From a checkpoint of a small mixture-of-experts model trained on Wikipedia.
Experts: 16 experts in each of 7 layers, 2 picks a token, a shared expert of 256 neurons.
Training: a variant of SOAP for the experts, 293M tokens, 4477 steps.
Below are experts of layer 6 (counted from 0) of a mixture-of-experts language model. Rows are named router (the router's row for the expert), gate (a neuron's input weights, with its number), up (a neuron's input weights, with its number), down (a neuron's output weights, with its number) and show model dimensions 192-255. Each number is 128 + 32 x the weight over its row's rms, rounded and kept within 0 to 255. Numbers have three digits each.
Before each expert's rows: a language model's description of what the expert responds to. This comes from a sample of Wikipedia text that the model never trained on.

# expert 13
Description: Spaces before years. Spaces and century pieces 19, 20, 18 that begin years and dates, plus en dashes and degree signs, e.g. "January 28", "(1930)".
router:113069185163138122164099114164132104128088155099074075114096138147079128130129125114185144150147157146155106078140149192116120160147183107149133124059175186091118095126142161099115171136025123
gate0:132157123131125056138149164097119126141159137097129106133163124171106093062138112173172131057169099132020071117118143139131147139133120123104142190116137119120195143105123100133176152115140145
up0:134103167121156156111099147121183144127102138139047151096114093108140170099094118152124087108069159095168197147174113152150128097095145109122102102170103093077103197159150218133137136128124081
down0:099134167123151134118122123131121125126142160101105143096113119112158137120147153180092138099091165162110188143138115127141120165118170146074102139158164090107096107124127141084113158125106126
gate1:104081088106140119105072086110181134044130132175111136096111146125120174158050133110151147090134142105158122182174102106165127149139159178129161123121101121150165077011137121195200109114102198
up1:144117157131107111119122173123077062127114122047120087116133131181147132125195107094107145113130133126163132114162136113116142091135137095146121116189142078167122142147147135138133060160190123
down1:171082153172109133152106130145104110104127199148164161101138104172115088137161144149063094118186155121131093130173144122162105153097124170179074134107089121078187200135162168118143142150162159
gate2:134133152130090087167118101151114111128168128162095082100043153149201113141175154073147151124131158174159123149109133130145157078196126097089120120056165150098153137119117174134137157119096115
up2:104141197128082094086110120142103101090124124145108085142124130063114107136126121134135101135146135213124103125181095084168148106131110165106136169182113061130100144186127073126156088142090165
down2:126151109130095148123152111117116143141121119156120163158094089144074096119161142115083085159071183118163132093127053180095078150098075138132151171133134159174146115124176098158085173116136132
gate3:085115118156123116083098089129120126165117110122128157156160178132096143131063130096135106116143093171112135109102085163129082155123186171137176117128108144118144088190066160150116164131130138
up3:109088135122151116105113110178103090153109126076134132025177154129152111070095158104121132168157206089113147150138193129154118146094101140192084174097108112139153121183157089153096112169150139
down3:164118196190131150117137104069159151074046156176125107108147110121070065168128153134127170141128153093170114100172155179096088123107126142185069159070150140150162146142107187132102155116160137
gate4:101167120104160146179187124160175069141123082120103129162161123120122102082107149143124114135046172142117073123098142120125067090138180086134116130147090130136168120131134125117098174169088100
up4:172177158112168129074104138118147119193147106140131093141124091095118152107166135106137187120154125097197139154148130105170137101190129128163139149116112167142049116164180095133129126130113142
down4:184177125092125130100105199094113157159117162185122094172145127125030169088116132095053144129142082110156158093118047142126081091179078195137110128126120165176163080134161082112159141109153134
gate5:109099123079179127085149111101078104115141150129128101160128131118176117159165155186145150166094109110100139073193149091119103139079150086122129103073179162127109100113163124140113132128105185
up5:156093144168098138114116080169175113126083148115181131127151133154129089136091132124121097173139136188100102110068100121122166131108165130148109090075140129144123112122120122155142109116062154
down5:125118146141157162105145153180097138139129076093124112112126111179147168127119141102102097143112135119145081115118106149148087172117078134027109104114096082111146094119132173046102099125145168
gate6:072133127139129118160154088171079100105130108089118100116148177083114128149097154177121102116085096135118090109113116149088074163093113159129157114121199087153048149212181179135150160130187102
up6:168116127103136140163106163089119120172149073096169123113142124040084129193130099083076111197081115138142123111117111131147187158092122148087100155171096109122158143125125085148071167102103159
down6:152096144120113090085079115149157117109040066108103102126077183185136145125121064171068109122081137160139118165134187072098113081065143141107114107142113132119139132142152142072062133172126143
gate7:121103112115126052133147171200151143123228156170166134132144090114093132077107099150130155161102177140117150155123128135143116105159093197068126182117122150089125084078111106101126100126133121
up7:119166123091125115164192140178097166099079177138132096134101134113158129138144117077147137069083071115109116144142104108085117107130180139177163188147124118084126102135144115073128145153077076
down7:106101102109107128144149165121207127160106134130128091113138096140115144134090156103167098108120185164066122131134105128109131118071149136133110095166139131155151135164110110169127179147060112
gate8:146080157161134123180116119075105165201109113159160121121201092159071126107153096155190171102163121086142103105196128137118175125173125131136148105120143137121112131182125083144097149151176104
up8:120144145164071133127134153103046148183144139181142118124097135183105101181121061135179071118138112118150116160089104116164097167111199117128144196118121170138151179067134069138117136113174106
down8:129141119119136191083138155155163149146145128119084154122082061145157140105121077109148178176109115136114088193104076183154160108138156101096116172096095120115109127147152120212053097165148149
gate9:123062193150103152144139078112134167149111165077138106139137155109159142087124109060114205166119139091082083126123115111078117118183081126131131196134148098090139111129154183140124176144148165
up9:125141101107152073142099127156071138176196077149112085183169107129179098077124135120099130138123134118087191155110111119119111120121152144184160089103155108107128113165118138106149069137112089
down9:117025105159155134143152126116150202152168142151118141082129146113099118114133103090184124135138152183107122082081172132148083223168151153143162105102110129132112115099200165138165118089088093
gate10:105141094141199161071134119154137113137130079151114176115184119105104159141124188092169110146132151144142177148115085170143139146126098078135110099081155145110193170161159086122155168090142165
up10:082119076085111138180114133103120124168110204106157115134102147116090150103109181122056203083074119156078128081166141117129123166108172119114131169115204114067132183102174114162158049112142143
down10:128092105095133144151125092135074105120105167067149131216102084198115022173159136130112123082167091155159126156113190147088111152159130149179139102120122169123158152111132098137130148125111054
gate11:118166054156109081133176172163147152116102191118109105128064138117159162147120122160154111150138167161167121102152116096139182138056152157126142152094179135114149121131177151116111184142123105
up11:097106140140128176133106112140168128168187154125179152119153150147125092136161082209113165084117140145182128135122146099137149112156128098132152129086103157114192141142186142136180114099146096
down11:124101122097111132131137167141111141146127116117142141128141133121109043141135122147073111085091166126161096135101113109109121078170117197158174113165110142109077180072141142093122122111098192
gate12:120122109103158161118149091110086103164107142109076100185148123106150126124090159118187108144080157147104175076142055102105166120051126172131069074118129157137147128143174200110142116122105130
up12:033126153093140102230138109159137055078152131138056135070105182123114123133105111108100144062155101114111101118065159119166143201085155191153171081121146135145115174149089071107147120105106120
down12:175050146144168152133066088088163135103110144183098110126133130097125164138131162161098153154091185080112109149115095146154131130166219120129148172110133117141176174124130125091163010155153123
gate13:095110160150153125171145143219125187158119178105129141145108092051103132159140126155150175099068109135087119077140109161101167142138146128120114082104085127131136110124159145157118113151130146
up13:082085105139052095136127181085116066139160129173140062169116133148103126147200113118126091119136134170120122163169165147127107132095133158126136206132092121029120099146176106097138082196106143
down13:131100127143136097096091092141170161113191096189150165122159120146126154139111167045133143187162168127084117127118151100110149113122186136126154117126132100202186077086105152115110165081137115
gate14:114101101120141147157156123102125095118137165132093108116131140131120166163116128140122147170163104103123138186151119098138112163207135100161155148125095151084121126107144134118086105152124144
up14:129152152121121124131147043106116144093175165147104149144142103123155159115135176125126161176140072108191055126106158158134147180161115091085144114157158129142139154073113130060112103120169179
down14:126082151156155108144150093184111154115099095105175117115176135129060105142141128129156156162141139120233139142114110117175118153187129159106181099130157095170123197115094081145067166096172157
gate15:114136136119175154088136119057131129114112129140080069127092070153155103062149142121126136094160084132171095114158182110115143110163195126093149096133134129102138147132168096149150169167173139
up15:125124130128126081096125157108136103134148144148085153125067153143145169089160127097156085167089092186121153069116163141099163085140163149132126103110210137120172152194123111150154130078153127
down15:182106075130160134172084101099097196097172148110166087135094180106143157160115157180164153099107134146092155140140136205159115148131147107081169177165073110123115178097099127111171069098145084
gate16:045128132135161150085086164170157152167130099108097082142143134110137133091096123186148137084130095060098128168086050150223121136094070150104165186149141127156164155143138150171170130091143133
up16:182098093119126136100131132128141078173138117079189199158174114106088148153120169178077083138089111147117070146112156118085138150149164125119135100119065058104136139103052139160137125123105068
down16:144090151124155129153136096099143076066076137087120162139139120145122156102125174107140125155129195143157124077133155127162094175154149089102135121129166142093180078154164159090124099158146113
gate17:162048132123104125067140154192137112145098157095160109086101148142161126093092163155113118150201105080120091146143131180151113184123163166130149095096106125163138080092103153057106167174127106
up17:154119156174155111163153118162113146128101133146165168125125156114083112122130074108145157119146140128065119107086089244167124164069124136129126148153089156148140152125145139145083131172139141
down17:190092113153163122178187114157109100040090133158134103108139171182105143142166117066108144143111125150122106187160131075137075152130132158087122134093106130134151172114062143144122144093096111
gate18:119143166170083098150119168184114142108173161100160150089120145132107148104140129149159122164133143123169135110121109143108119136094101176144162117140121080131113116049085172107146084177148152
up18:117105167074164146068108157196121122137167122140110098172085130116140124095091148088157121096113163149156141097113147193106157105145147135137119093067116095090139113070109093077127132159173176
down18:136148083132154150169151055096135214114094135140117165149153166161164167127084100089123089159144129130072113111144128145158114103116158128086170166108125138141108160124145079079121147144073064
gate19:138110127132123155129141071133143167182116105102153093172139115157141101138129112083123149106116103135143138079123081166116081129087136092103110114152139119106153144104127133118116111107177079
up19:096127143128131153150130084095115108113100154115114176172141154137131097115134070128072101120120103109143137124122136069104147194120137148153117111120120124111161127211143159110138100149143063
down19:143160151127112140125084127154143162125180118194105112070168118123125163150121176120097102116096085091099125084128122091124080100109125076119106179123119133137161144188174134166098148146073099
gate20:103134128110086116135073103141122133098132150124153119128140109094139139115141138146167132098170077108114205096107000154113145146153130164098166147108064153155070099146129204082139138135098137
up20:131105085119182171108107125132138156092085188146142097065124071081132170141094112062122147132173110137175148095107176084133100100085121143106159140168076073133084114099121081196144130113128106
down20:137048125123166100134154128117145158133208084185104115151140176145160090126146102150132125127112117087098135052132122100132137111135130175186117123115105168116095164099148092116096097182106125
gate21:122130137163178119132155155146103097080116157182114125107159157106159083139101138124130103181102154123116159136151138135109047134135156139134173182126139104177073125132184154164126102143139122
up21:095136154128193091159135093118064158122134090128097131144163157160081124157139137124097139106078124195185138210159130125074110133095186088159084094132114119134124116125112123108184183066176088
down21:134071164112130074173105108120111148173128086119190083127169133138135144164158117117105119151129121128094158142140097156076128068142105085123136115112121133105137152121147162182131122163129197
gate22:117143125174134078183126175134126125115123106118105117089168171146056185132104132142150129082147099085129077103146085210147090116172168161159096150140105168084119113147149146203138144113119135
up22:103111139153140104181109140156096173166203114116128047121152158142105067147107127145160191153126139113115128124158154122131144124088112189065124135097144162136130124102143118110104190189133137
down22:165101117157081105121113169195098137122199091181099111139162093133114074086089167095184115140095128146152126147104152084135132093161117114099144083099058112171129107077158079138175094123110092
gate23:110123111164115173140133083169140137105132110125124143119160100201091155133140146150156172139140115107116102114087142113144136152113178111141167122011106141104131117120118049114111048133167153
up23:136102098153127116098139111102169101092116137145083131096147180133138175110181182113155147122148120116179140152154129073144154083119142173153138133095072103078136214226094091120146122095142123
down23:093145141057056147065137142195113120115125133096150072085123128132159073094140148172133097176155160121161135127113092100111089133176155132152146120146126182187104190139136136146166188108117142
gate24:114160086170207097111150132128103152110095139144081120125105056118117103073108107168162135108178143136066104119121154168154057153149100081187112149148123126095164131150126128102177101079113166
up24:186106108138122143138071116119164137098054079106110132180117116111126089176103139134141094110161166117116106135146112191106122126116110056219159127227100112147150208145149141055142124111107114
down24:135111069123169091109127097176073131095199099108099142160186147138163172160096142149140150095133143156193125110133156170119122153109140140133101143109194075101109127106108143079129118113134124
gate25:112136115134124150157116100148109128109059097167090100140127134118125140085132135138142131133072154160077146133121102189166144157109133173113198155072095087083131031164175183098155087106101173
up25:087110112092148172123135079098107130123155133134164196131121135118107067078141142134125152099142062146153195114134107206168138176127154109102116142122110160114105169208101088113179201072165151
down25:143087071069166098130085077101110159138130091157107086088121102158140107112125159083098159107129088205205110163163094079128160159085106156157105144172093135122151123085144146127144105132143146
gate26:124119115168068132114127074130168156146134144137134096106153103160127072157177046166114123195161135141152158108126133143097167151092139162164158145160135129077119115090143138134104153096125080
up26:127127131126152175125123095148136130130125109155132174142056162141103211104109085141146162214121126075106141152107111054067180108093154159158099124119149120119115091098099086136145120071082120
down26:099121067146090049122105129133093084139146120125069193154146076146151154167140123166124180097101148118113124118124117122128111077165120147200066100077124098139119133167162133073134150109118140
gate27:137130135135145162183082139142163095168112142056095090167129095117181120128116140088155149120139107133101139115150096181148154145137167142098210145149157102129129090134145173094161125147116070
up27:092131122125140135121176115123136132140093105100124131102133068127152105113150068195115145131124080170133143123126152133109074120171088133087082158110041183134127087118113099062151107179131143
down27:104154151131107116139152150128143133118077122143098096123162176123091135183091104095154117139128133123111121148079185157148100154181108165112175143135157163096081117146080110120147158131153146
gate28:183143127123140131132150083191115101077076103067166124105043178117085058135078158079099170114147136109144131158102207140158077046142103131169196141123145112122121064137111167114162093140097129
up28:122074137131151184188154120088101085113106152088150135131102105143129140103142174124168135195166148133095144144165118075122108113123117060131107109134151099154125094100123143106127112107116135
down28:120131077063054108165071121137166135134159153125126142128138161179147107119138164091141134137139120122106093109116109130109102156163129119162176125070190149142181178160152061197140132078163101
gate29:133113099191092067106140096128095088076127056097138105137169168160146139126146088076135110140130124084095106125172170078131122108142097167076110149081121132143104124157098111125151133131162146
up29:095093159140159122121140106171119113100139090089105122139091076121126111114046133161177124173128160150108111119132098138226098081104137119115141170115121153105158164119153155205112119116117162
down29:156116071115099114108121086112113148099103138106177080092177130143075122094105121095138114150121127107096138154061117188127156133145143123114077153135090161084125141125129190156143135157093076
gate30:191072186159099162122164144159094160196124117134169103233119171148135134060120209170179125106158092121141163153098120150148165168161133138098130124130136132121124137130142158153112139086117095
up30:171161162133106159134113219072109169129153145209187149105151162037154127070118145132104172105166136080143124160189088146156080169217146108119161121123150180123129086139097120140119149079144112
down30:129135102072093110096130173171151114119151140122102141142104085048160119122152120111120156144116114152126121091198112113193145175175122166110137171126122148098146115142109115156095061189120203
gate31:196110076162124147179218151156078153162145140092139153111140104181149098136126124150159124091179135116142085141103162091165139155104182091133141102116217128092112116108144143137075129085142149
up31:129184138127135099143122076116210152152168114108162101109153157153145160101129164078098132105077069125139114114109131195148064152196042149158137128116154142159152142131101178126127151111076120
down31:054148145104146098108126136140117118085083109158176111077116125098142119175204145145153106159146105121151166144177101109135116084175165058147087142173130125094163166099141096041122101115140099
gate32:086121076120161125105094087127153085152198123091110068082122152115118057055075097085168122135141150110093132163100131144167150104156133114126160093122079156115145166125148170172093071082146144
up32:120140174091094130093115106085116110133057134098113118161179103106157091079106071157115157094139150123114074059191144135110162122131107076100147190126121141115144105139165148145068115174122085
down32:091116138172088119111104117115164106157139162136173063100134073160128161101165123129111124132142151120060136152160141132124129119047163060169140144158079144068158131167102090140098064116116061
gate33:092135115143113115101098112157139101142131149061101163130147127137127091132139161149115153081121185149135126167140135126079074161154100116115091095163138120086176132136170133111065145100154096
up33:094124114131072153136101143111096179168087128095121140163089167145145130158117116104095121083106152140184121128102140125143056219189121082161119110098112141156139082154162071118119109121082101
down33:165139155116101080194141102141139103127112145110147134117125131159121172085147099143092149118165128116189103089133122088126139188192088144125111122111154137079087142120120113097181130136111115
gate34:080097182105097112104151111155145089123136105153124108132150121120124186188103122079150103177172133133131122088122150153109115157176206151214115156078115123181118128173131156136115099123161108
up34:160093154187163146070129131176139131102107161044078105135083087116169113153183148149122131131101122125165135118094150138152151092134098121136128114173208170174117139130093114139161101076084085
down34:123144094163161114128117075066111101116199154128134140167126082146134146144114122082070141118187067066138093092094151150135148132134136111114136156174142082218094167169120098113200158142149078
gate35:110139168116124183154084136117125105114130152108170168104137156033131115104129104144146100155085162120115188160074146170129170125143151159121134176114145083125178123136134183074186161198151102
up35:195148158082184162127102101114157096095133165087130137132126172148134094191185089139144115111131208153162162081190134175167144109109121173084131142143130189142096146135195129078144127182091147
down35:153179153128170112095121068136101064122063110127134102103190105168126128117182124140152124081124125115142151155126145162118108079131068117119112110085163157115155102099138117142113092133154089
gate36:117081129160130182118080076120084164095135089120089120185119139129145136162160094134146111132077129120124090084115108107157183159109145071152166182108156109137142158096180140136135153167084160
up36:100143160145100089133198085118120076060155095163194137168158150194103156120081119071121107162122095098135049147165134085110085165090123194125158154151189113100115082124157121124119166133090127
down36:191129147146107161089049134171147169125141137188171110066164152119150138130124120102224125055131102159127172050145147120165144130160152139090101116223126164090139158138159070083135133155140129
gate37:181156125173146181149113162107138109159168149131096144122121173117137100100129188145129142120153182179103151110097149152174140090111113131162145150071119201090164076138159196133092046101100127
up37:139144138143142059153147050079119126152161097136163086109186150124169135142132122164104162140130070115111172098139128150101197101124106125134119125138114141145153123172086084095134178129078114
down37:123139143167081129136147121132092103101112080132110114099119141075196134176163058072094100141103197123131126151186155104122085166123152072185111140175110071092113064122147139091159100132134133
gate38:179110164135145161145085095182104069104125132131158059147072108046115133151138147125144108087182145136101120221128143141046082183164216145175136118102147131099106110163181169118112159108138095
up38:072134130130125151139170158147125157164110130106065147065078152091157127165138130073168112135096140124080112118170129116089179135143155182113086145133096082108142173169130148066138170116109177
down38:158089052108084085153127179167077141122131134092140157144103124082087121108128147100157140089178115098137139104181102116093140155144100134128077143083140127095110118123163187067097112116104161
gate39:099096080163075162108082106173096165154094115114133171089125087121079106095108074117136167140184146127136126176148107088202102166208095112135150092076101086124131145101099182087157155090099097
up39:086125152149088047142135102116187087210146113135094072122156096132097128130166122127135118144121101118142132102145070126089072105103181159179150115121149169123090138150137122109103203179134136
down39:148209111073135102144131137163164115085098111119101096117177134165088119121067083129192132158088130066121123138122124155150040164109116101170143118048137101138099152116065115124132127098110168
gate40:114138107167105147125147147158155079080122068159137161102126084102118122156119106133085137102132152097103130094119157135136089129114134126155137149183124154112148091114146087134023094136163139
up40:130126165124135123112100110102170111168124111159097113170074117133140167137117160136197134131096113154073126146097111073143158121168126121147095196147153021156136101181149186103135126083134119
down40:152153138159141168120173149112135123117144116087134137116119166122116107128048164051168131164165139134102151169167138152177092098203164159174171124120079122080104142162122106182125076108111161
gate41:067126112104112180160102092145117175132122159155127075135091197153147111166192124103101118124178103093145159076182049183156109116139112165110162136150148138070170064132086131154127165141137131
up41:160143161108132182091090133144136151121152077129081136100097171112115060128103141162048151137177138092130064089121064145155077077156118109091112116149116162134143137137149154092118171132120143
down41:138172141096156148103164126109116121142123085135172122128138123114123134140163079114154150174122118099116132122115109114130106135091107068158148127155074121154163142083101119172109078131107164
gate42:086169080107164151128115113135157154127150096128142125151137192175124135084208128124088111079121175107073087080135073157183138133115190137136151139144095121089171123144112163175076165105132093
up42:153200146119150091121180166154085139086094167175102183144131133093126147099163146147117118182107121166187139144097125111157107170120196115136077155099080163171127061157120129183107170088192162
down42:081137130112128123138060109146119101113107156134162112090155148170110127148170131107103135136113151112157167057082141146113072102117140162138148150112146138154083125098077134070118160183103147
gate43:119144121190121126133051144171150185091105124087097106100090137116103132122144126160141125179114194118099130141107162088106176085146130137128085064119087094146158168124134224135124154133149096
up43:179100132095155159098137127090143054163169121066197095179166163143062116140119120112113065138073162133106136127143125124112148096121173172143153142154041124131141180075108115131126138052155182
down43:129161136146115103139115114175132155113125108148078136162052071076083124174125098141150161095113137134111066103122155138150088154192087128127112176108144052146118135091157092172059120181126135
gate44:107109099119159169120115120146085021125112108121116132181189127136087183141134114108131137185140164138094085156197117090084125143135111129124135134168066159147119145125158121085095191170103074
up44:125147147057110133136106156111083093144092117196128145119169194139116114163144109163151111137079046171058120164059115133179055112185143112147063085116132113160104119138089136129110120096161122
down44:118150112139108107154129118087103166109154102154091151117132154135187128107078145144093118095095068141141129096139177138120152083139114061118128171095096081147102176150084138152110157172104111
gate45:106067089123145121100166072136116121182124099089139095155134130097108126108102173178147130146122165189175111124125170137127151144112110128156094136074062121143202105091123136093084167109153162
up45:104118119136099172189084171164069108169164133099132138127104157108134091109115088102167112155167153098122141097087151201209108182120124135162074186093078114094112143101088135112128112147141118
down45:152185126141134134096135113159124138087085099150129142146144094071133122118122080191123171142079171151141156100162146076122117139119159118098098141117124163131086154115149177144098136135124137
gate46:110152112087160109131146143164127134134170104105148083098090137123126128118135101139116073130093147157099115131105110148143105172101126138183147108076109183160213155101181081109112081164100120
up46:103144130158093139088106157037115115103185142199176102206153164117093149123129132127179183140145123080098185092126108158110134167128138092095191127126171158104174100129144151114132131146193153
down46:109176168103170145072100148109097177154138162134154123091110132134063098078096121074101136131098162133154145130150119086125125095136060087141100137141114135125120131095143129134135125161101141
gate47:100115139135159116154202154175090106136151112135097114080157176088135111127108177195143123175077159140112114111095133193147071099158153119111122153091149133137154129137156133145148130121135117
up47:168130103096118150150159109072143139118117177126121151084144140165154143112092140137108109141201122135072104106152083087118126159091138119167088111160151146144140133114182123145133150113115154
down47:123141106106134176169108118089176128153123130084122168135067149121146118144165122126109106139121152142100172202117096179135119105141068136064119132142082105147146122099160088159122139092136067
gate48:114150143137160124166145143154136159119127149079033073172092136106109115184106098123144147126098174127201156082157063163152129174088151146112074148089121098106130146120117207114094114180103100
up48:150187094188164084144123183171167112126114096095052090083119114188161132125129125110123129173139097133137135100083151112023136137113126181106137138156137179131084103149098132103131192168130145
down48:136118163182151174169144134112114159071070114122113138154130178065059147153120142150136132144138100154165140102125092110112114155118168144059072105106169089134115149170072154153153144172138088
gate49:125116093071104104092122183105125126144139078137094086144151137152160099087121091106171134182109157124151116133105112108173140116120109108127116108123130114127176113072092163090114145136128133
up49:175143121101133122134095176145177159139144146090160127162147137138201115143079104074134160105123125159136140095128143096094145149149117100188159134165125102134128159085104108134108099097151166
down49:133135179163071101174118110145061106136152161150185087161121148169192150202154111126116139149201139049129141154215177173117148162153139150114148121129139105088094097134154114087164110150127086
gate50:143163062090132057087159111101048117123128127177139121097091116090124213102178094143116062128112121129120131116138189153086146115135155137185161138150169120116112121079135190167092068147107119
up50:116085080082165090131105132191173173136098134150138155140130124100107162061119133089148125129111143116098120082161149139127110136147125184152123151111152079103148162173148099076160110092074122
down50:141121099153157141132121114096128060131125130073163097135051144100137175173103216155100100118107128107086149152117105176122156100149128155121162155149176120089119080068146126081123099169116155
gate51:064107160125102123141142132206146141114157172104119107181156104143122152110161099119172123089094191129130167144093210085148150164105148146058123071121109129112087179145141140080156144127108169
up51:118206104164088103107107115183147128137131140156137125109162162096128070124109145094131153101069110109133134055128052119128224124059121160100136152168159135125159149097119139104149121078175141
down51:085087162074211150180122091103192135149169185164102060154153089221130124088145111118113144121119111053182078136080078144150097124144204135063083148111127126138118131129178180161148184127138169
gate52:165073150153137104092116125185129100137101105124169034069112167125089149117116136172106152125066149172133101114117137160116119081099135113162182124122108142130144146137132120174058157119162163
up52:171082145134135160124116122142193160085105159162153117113118146147126125171071198100189089175102137135125154093084110140151071084066056099128156095096126126151151091147165080190098153136167120
down52:083124132147179079155117102117154126065199166128154097141085128137166162119085122097221100095092117112067153105130155134097130159168068126149131110114094147179138144124194123114141119182160138
gate53:129147140117138105167121100116149107099122149143072092152083134085156105115120102139155103064132067163151071123172205099123112134172091123180129103060188149128120175125149093109166161081136159
up53:175114172122122089162143172131144224127181157148119166124129132099149246156141112114172125136089120093117088108173085174144089164123173186134101188138138126185090187093096130095155169152131175
down53:076152097127125078126105084145188123173186077108105112156129130142119099142118132142085141164055119119150087183122126102127140145115186157126103192105156140044142110105158097146109112136058098
gate54:088091169174107081152177097128096111122078101106108145100104134113094129131158148171132158087163087115144150170084089173129151136209176134115130137121137105084173086097177132048128123121129083
up54:115121148197105071084112088085199134105091116086136046112155123166142135103116122127116122118165176142083116139102139108118130134044165131067128124160108141152099111134131159120137114115156164
down54:069119118122100117080108129124138187109121116113148168147159131109155131141189091082113102167078117088115102109122113118170156130152154152106148174091145194172149172150122130141054120098085091
gate55:137177051097157135122121092134110055059090086121160189103076088144122157084205102120147110112125185119135126071081131129113094117104115186144113125124134118099149129148111165171078221128100147
up55:172108099101061151147142142120110070186190124106098201182044124104126154158122150125126154201180103142164147158166096181143178117109094085137141084191126095038134150119111189085133122077099078
down55:127184110114120139122159067136097199137130143107140157151126117108163122126133146117113153162121077159151099210148153101128143053115079084166129119188118138097142118133169142105104173106122119
gate56:139108126152185130138093106151128168119168162106165120120193136078129156117116128156158127104104133079107158196081129110119136148154162097145112071167203175161114088146146128155116110159150157
up56:156102090088153118175153170079146139101158174169158090116140108083045148119088175174124135161124063119115189124118142136075065157087078125126149162154184092161142104147127130120084125115143139
down56:095119107095111104150127136140098062109146084213083102102114149123172122095098102101108155098163125123189167145131113087146112167147130166114141139112167094139088148083120068125117141106101140
gate57:135140159133154144122103129101154158128118100140136102160163090126133134125130123143134134166129129155086124123115088128159100118188111126067154141111170139089117136132139167103091125077172156
up57:058179098168105079163108057113116130147181096109178161114205144111112152130113119134110144233162112076110112091129100088104131168155203115090088074106140131079130143117104182134120155074133143
down57:078038096125139125141170090144122091145112158125188134172112148068082122056100106105146157132123190183156123138150136151083166146185129136117116172112153207102130109117158128109125148169153103
gate58:081148098111162141156165105154130147157212144190091079126124168177113178161075123087128114130164177101134047113096070186122130111150119143106133080144203073109152177147165188098106117140112205
up58:120096092169215156134136137129158108100059101125093157133150181113120134122092135171152104104121164121128096176135137059150128133161160103172158070159145130190110124074181120136122121180130133
down58:204176089154099174152107157138102087152106109119146091079130118108157161197145156154138097139095118058125123111169172152121117108104120150130051138129176177123126134103143087121155099129121126
gate59:120091129225121124091116172108129167120114138175105133127114196134152120134167122122058120186098102180157162131108130144112155129113108068110192150078107132092115107081155142103139137114137146
up59:114172101134142085081142117117154075167131070138107106129104160169052143185146063131084062124143089175137178108111138156101105170109155146148136070112124104146108120131132134112116128092157098
down59:092115115160081119148124151160197207168142054147110156141158140111102054170120140205181172078179164096133140076162147078087116128153148123111139157178170150117171168099141116177129112156116146
gate60:096118192139125173117136084117130166150106170174156137086147151139120129138103089137129114123113074108080145086116105144087096195122115165139152065125116130082117115082107128121149173080127117
up60:164088136163108150099119127088086124138147133113150094133124131145135175132101106153129175125077092100115149084108082146088106168142086169154142119115156154050138093128139133146140173065136147
down60:056142116108183110125090102149167138115163142215155076130144127138144192116130112098152147169156171153166130136120073124122160147151100177195153107132145156103134066146106120118169071070122114
gate61:120143133167124165185132168151089147151108191170106121160080117093108111158109136057136165197155141156150119122142143045114108195139118129166158138098114119139108114108148070165136129185115145
up61:118083135109101147110086124115150134132100199165102168102100129141178150128112165122104108135124176194122140142067181106103115164139145092074086150106113110162158167114138113115129155074148104
down61:152141120115182198196172146139029159139111165129138156091167117204130147173102153132103130105121119146103135125069141132104123079152142157080085153136107144115151117118105124180162102089192164
gate62:147175157087103176123131113140158055176116036129056062097195097105149122123122103097155169060165124167157117111153148135123157137145149123172166078054092102137098103138145168167089136137129107
up62:156122092114140188052170178190175135139118084144125074126105116066117161126134092082168127157111140192115126097165091091122140109094134142109123166099139085117115161129145135104097104141058098
down62:088147167117089166126097109192083130112144120136129096097114214102152113103170168085171133167202104116075128128156123125113127069100164082124139128127128081168122111106117111146115114115128102
gate63:131144135118141146115118145090123091071119156184096071174094123132131069069068119128067131198077179127102014100140132134172141134170139102127145145133176099111150096127178112142128129124081158
up63:133080141153115100130146139133173129122137119119069161188141130142123125117116132157082129163099157094111120102106187101055105104110109123071138080118152104129099082164125136058130108148096152
down63:115164142126178153133226144119159091082140167049103118149098130120111145136125172111165123161148151129163140151128095142135154048145131131155070128132175122133115128109122090095105124134125063
gate64:104118140173128155117149159203099114155082160179103116114159132148134154087081182114110120143110177164070086176094141144126163112176068107130086155174109123117105116145119169100096130147092134
up64:064130142114160103148109088159131191110089111161120140117212197127154098114121139113128067050150180134132144147115118130074129118118091117117211180076139174126173161142110133146130131148149102
down64:111108134130171162107178157171134107127123129164068151122170142133130185177083144161111143142139150110158118110092142094066129073122188124133089153181150104143127076116061100168073139124050088
gate65:075149137154159091173106125162185120117095114116089145111087109137137128132130073114127085103152166101113154128125136127102152104138163098169142164048142193102178086177116080112167169079126147
up65:161147144143134099135071134087157071137145130139155103136111139096182096129142139160129081149134178139158127186187208129132131086115119162158161178133077127104107181164133056199134157178107168
down65:148087110117159185071099074158115157167160114126105182090181144224092119137187149091137148171120116145125119111122145217150110123113164124108144112151116097115148143127084134142154115082160114
gate66:118153171104130157162129129101156158105072068122106068152124141166088112171103140127130136139093070138163131134169085087154191122113163074135089126157143121148125167201124145109127141146142094
up66:144077184116127102097113088092127103181149137152123145122103166113150094144125115221160178131111112143075175089089080150164171142139130106143121121152130147141056176153124058127106141062124178
down66:133151109120139149159114132196197201209164167111077129127066126092095188136107083103129165107139142110157174114107128112046098136122102166120109109105121148078165106158058077126136079080092131
gate67:136205069095131132128104099180106150143102168099125106130230140093093167105144126184159188136187224131118107096126074143156170144161105127156149127051125159087151134162136159113132096097110127
up67:188075150117070162171144135076151208121144134128176120154093087058188119061151124137146158099159128101157153128104105097144147121150171119111081096136119084100095111131103143158100102153138171
down67:150123037146125093150174094130174098113157172113122172139108158101123154090190122145118173168133117072093110145115105160124105064149127102174058141182079127084097169102129156111101173109100102